Experts of a small language model.
Size: 9 layers, width 384, vocabulary 8192, 104M parameters.
Training: a variant of Adam for the experts, 4039 steps.
Below are experts of layer 6 (counted from 0) of a mixture-of-experts language model. Rows are named router (the router's row for the expert) and show model dimensions 192-255. Each number is 500 + 25 x the weight over its row's rms, rounded and kept within 0 to 999. Numbers have three digits each.
Before each expert's rows: "gets" lists some tokens that make up at least twice as much of what it gets as of all text. This comes from a sample of Wikipedia text that the model never trained on. Tokens count by the router's weight.

# expert 36
gets: " L", " St", " C", " B", " S", " c"
router:512503463492473507495463466466529503495523494535497502506532491505532528511502514499509490478535450536476447455498541509470493489503506485510476518432506481490464502526509496479501512494556489

# expert 47
gets: "s", "ers", "es", "ors", "ians", "ies"
router:456523512532505517492526516469521497491521503463473489558502495505505484498519505482479487476496540502530469527528497476492449523526459497498517524464480498526506543478458481550472483522470530

# expert 37
gets: " as", " was", " he", " a", " his", " He"
router:561495512476522476484510520453503489454473470499504503502461509496476541459534480542519481463502492469486526530470463540473489496494546488483513458523461518513532494481487488511454507514485507

# expert 43
gets: " ", " N", " p", " Z", " P", " h"
router:520471501518480497462514479517479481483507472518524498461516445450559483536468481533463496467494521485522459505500522496505515503477510524525499493461477501473465489483528513488524545486501492

# expert 1
gets: "ing", "ed", "ation", "s", "es", " of"
router:527543463502516485508487518477527485513466533489506518534531511506499494496540467505515498507485545488535550531478487519482502491499467487523528464552523511538547494472509534531481507522556519

# expert 22
gets: ",", "),", " also", "\",", " in", ")"
router:492519454510477498457507511523500524511499521498489460521502515497515506498467479492479507489471529521516482471485537534510497465490503503506530528513508523465485504507514486517482497495450472

# expert 39
gets: ".\n\n", "==", "==\n", "\n\n", "M", " ==\n"
router:469503504467529465480514504490506486475465486481524521472481491481507525507485498491525507474490535502499481544515517550508505521500518515500500451450491483454485476531466502474515538474499466

# expert 62
gets: " the", " a", "'s", " social", " m", " their"
router:476477514531468498490538526477515544515493499491452520493542474509524503484539469495475495481504493491523489506461493501493487502506508493490462480492498480541502508500544479474494470490508521

# expert 28
gets: ".", ".\n\n", ",", " that", ":", " I"
router:512527484487471515519510454490488455495485512482555507504500495505519521465478495462514541544539502515503458513506501519494532469497487486518497482499509516489507559516489494469493534495482491

# expert 31
gets: ".", " same", "u", "ong", " Y", "i"
router:510525518517511510488495477493495463533493484507540461486522485488534515531507516471462516474486470458519486534540526526461503497519524528543463508508514512519519477514508528471476495479504468

# expert 49
gets: "\n", "ar", "-", " K", " P", "am"
router:541518524500465539506496504504523538558498520472522509507514527534511450532472507493502546521495489508465497561516481509515471516541475503478511537471506515488474469522480454496490519463520515

# expert 44
gets: " |", " High", " /", " School", "%", " ind"
router:476504486473482555505532494455512480492529509554510460513541446524492486484444505473508526500479541475473478471492557475505497468536462525506464514448469520525500525468514495521493477478482491

# expert 53
gets: " |", "|", " the", " |\n", " in", " |\n\n"
router:524512541523493463513499478526484517481512470499453471523477548510478528479486523491483508509514457475438514533521478493491538511473517557455489470494482503493534471518534533497522453498505488

# expert 33
gets: " a", " is", " was", " and", " are", " were"
router:498436493472518462479510494507489482482491456496517484511448499482502504483523496482487508514501493482486508488502483502508482494450465476541523523530476466527527546529515499487526496518480485

# expert 54
gets: " |", " The", " New", " the", " of", ":"
router:518524477499479529484511535528492528474507522487531487504498463504487470453491475509491527487515483505484486456452503516444499516538540500467457494491531513462472485495505473502499479487487502

# expert 4
gets: " |", "19", "-", "20", "\n", ")"
router:487492535470527513493526517537484518459525490508453488469532470490475475502490507542479458476518498500516502520507522486543520513537491493501442488495477493455508462488478518528518469505489476

# expert 27
gets: " |", " up", " |\n", " out", ";", " made"
router:464489491497518474503511542517467467493535514520520526482533515467473485504475532504509490523526490481521515500492475521472510529491481492500534454502468475494530485468488517537502502498540446

# expert 10
gets: "20", "19", "ic", "'s", "15", "23"
router:455507536462503505519558484496487542473536536494501501532524470499502472554532558517490509445520488509472484528510466462494497485505508514449468532450480479481513491481488544496552447441487510

# expert 29
gets: ".", "0", "5", "1", "3", "6"
router:539502525463484490519483531520506486518519520486526507499514489493495512549548499506474488496517523530490481510521531494468521490463546500498550535513484515539489489494505511505547497533511484

# expert 25
gets: "\n", " |\n", "-", "|", ")\n", ".\n\n"
router:488503494530499491526487452511517501480523496456509508446539514477470461461479451510480475527518498501503502490546479488462522467473499484513493490490493477465449488547459496483465485503480493

# expert 61
gets: " W", " K", " P", " S", " D", " L"
router:486473496507477503506478492531478482480490489513514471442516476485530492532468468480485534518508491487502493503526504512495503516503523472508487496483513487469484487494512492555501484466520475

# expert 52
gets: ".", ").", " It", "\".", ")", " He"
router:491507497512436498483486496494522482557508485484494464490512538509501520527501535504477495465507462524495479514532522538458537460478486513494516539499518484485514542543476509498467514499513480

# expert 46
gets: ")", " (", "\"", " a", " which", " =\n\n"
router:528517483498515522457486510482477471537465489497521513541490524465515500520497490514516457521523478453548482491498511499532492475523482524477505539486455499501505473518473532488490551541461479

# expert 41
gets: "\n", "-", ")\n", "1", " information", " Country"
router:537491537508475514466499501485500513532499517504480466495536473497511497532507505507528501510470472489487494450497544481502515458519483503528486534517579532469465514521499504492485495492489500

# expert 14
gets: "a", " John", "o", "us", "ia", " William"
router:537519466462506526491446481481508550535526465479520516511515503503513473484470495533511462484500517542469487518538522518531523475544552479491467520527461527523498489480480519516488458506483495

# expert 13
gets: ",", " ", " –", " (", "–", "19"
router:538489512484510517484473556479453462480453467515473475477476548498450543445544531538512473495460480496522491491513479502517542483523516566470503534506473526498513487507508527482499493527488508

# expert 60
gets: ":", ";", " Family", " name", " family", "C"
router:487504464506475489494520484539458487540531526480480500510520482494480440518529493463477519474514513500512551456503520470495497492498463518472486497514492487491494507500484554476491495547490531

# expert 59
gets: "19", "20", "18", "17", "21", "16"
router:499481544508470501524550494513505508537468509510502494482509490486504518513514495545500484491492497483514490463489485515497490470516494483512530506514505499465446488508466472444507503459478539

# expert 12
gets: ",", " and", " ", " but", "),", " or"
router:528499464459504491472509480522455492519466504475521450466502490478524529475464480467495518538495524525522462482493511521525507492472472520527511454500473497500501554511491458498477525513493511

# expert 11
gets: " of", " the", " in", " at", " for", " to"
router:525525488521486512499497475470482466517516549496501503500476470532466488461485462517527537482529474507481544431465473487482513523493551485475511481481505496474505519525520468521506475520511506

# expert 63
gets: " the", " is", " was", " as", " a", " The"
router:533504494546517483439509499502512541489483519449531469493475540470517486492486507473498489487548486462519535484473466504468515493485516503473492490500501489495497479494522505496460516493467508

# expert 8
gets: "0", "1", "2", "3", "5", "4"
router:517476510463485490526500524528516476524462534512468534509512486438484528505533509504525478505487523527503475492490464475555471474475530463545536484497498464508487502481493484480486477522500498

# expert 2
gets: " |", "|", " (", "-", "%", " dec"
router:476444518536474462485530469514467483458479495505459467501488484488446512535519496492484520511513448522483535498500498466491485522511507496488468498506452538528467490477556530443538499499511538

# expert 42
gets: " that", " was", " had", " to", " is", " a"
router:536501473497525480517543506529488507456460527494530548492494506518515527482527493473522505518499474521493522531481468524490487502493484514529505526532529479523549521473508534529499520494518458

# expert 19
gets: "ed", " used", "ated", "ing", " held", " released"
router:487481469481527504488526512497506482499500534487499503509481480504493492519534484493524497521485518502500540534492484535484481476482501483507510498520509470535516490497473548510467508549512451

# expert 30
gets: " |", ":", "|", "–", "0", "1"
router:481493519491525481518532489537492497501501497486477524528512479465449507505525494503506524494512517527517464506506494461537517488517525530440511507502465509520540474500486526476520512501503493

# expert 15
gets: " and", ",", " or", " including", " such", " as"
router:472472440472492513484538432496483509486486478501483497467537455524514485508504483477471515499557498492537476492488524506541499506447490510505480497487502505482516504521530463493479506500497505

# expert 55
gets: ".\n\n", " |\n", " \"", "\n", "\n\n", "=="
router:483475549516522478533444481525459490479501529467537536468479538486508536506485463505500483541465510538485510501528493514501472476509470497507526502513495490457478477541481533484529549514491469

# expert 51
gets: " ", " |", "1", "2", "3", "4"
router:529476503491481484532532489517473509447471496521475513455493516488495497533479541505505490506462456527499518476488456505521518498519508509489522512490500482498489528496500494493474510547505523

# expert 48
gets: " |", " Ed", " R", "h", " Sir", "ur"
router:530522521488460525536443545538521552525534521525515471468527504539511457502457503529495497472510515527541497461477436487448539511544518502456470520487499513492489462448524477464547506476488521

# expert 9
gets: " (", " South", " North", " United", "(", " U"
router:469459491462449556498504472475485522496496521501495533508503484513543528501489496516492523511449486453514489482506489549501500449526520478506511508470507508463461525503522483514502497500468504

# expert 34
gets: "\n\n", " =\n\n", " ", " (", ")\n\n", " |\n\n"
router:528510538547542506487487465457501512530556524480533501499534495509497524521501507483471465512507484480509494446500534483519499527489490517509496527498483490445515492530491542458522542525467480

# expert 0
gets: " ", " September", " November", " January", " December", " season"
router:462493490487518470499498520542497520443516491501482519535485503519499497510498533511469460519463509515485521510504479463497438504530447532480469491526439501484529504535486487485482500504517508

# expert 45
gets: ")", "S", "2", "1", "M", "E"
router:500491511486474505556516529514522483550468524540510509512468470491514480519471517498512508489477522543526476518498505488485488488503476516541518521466472471495463523472439458495486496505473502

# expert 32
gets: " in", " of", " the", " on", " for", " by"
router:492495506539529464520517489509481488508487537489508516523483507501461514457516472541541512476534481485473533503468460492488469498464492499478536506479544456476530534521499481525513485528519526

# expert 40
gets: " by", " with", " to", " of", " for", " at"
router:527541457504495467481490519483514481500491509480471481493472522504445547477536484485491506481501532493490539529487454488486500492507505513457524475508535472523558471488483498521481475516518536

# expert 6
gets: " in", " at", " In", " the", " ", "In"
router:486487496519509463531496500495501456491490520491486547487484520497485546462477535504530538500508448498526518512445492501516473486490537495469471468508549452485508493525510458476500491485511512

# expert 3
gets: " ", " |\n", "%", ")", "\"", "0"
router:476549530502517471494480537517483534497497549531493504503503493496515479519470515542469488496450504543489536488518519449497495485534462525473514527525487534519524522487484505546523529540526489

# expert 57
gets: " |", " ", ";", "|", " -", ":"
router:491488491479488474526488472539507497518491506512529511473518523499483453508481508460481515509511489512441456488536469451487515506469493530484487526484484477536483498460500528492505487526540511

# expert 21
gets: " |", ";", " Am", " I", " Is", "%;"
router:506521473523475541503470534553506524508525501490501475473508473535474511485445514552479495536485509472478540476541518474528553481550541509465498520516496488489494502456475538539538474492523555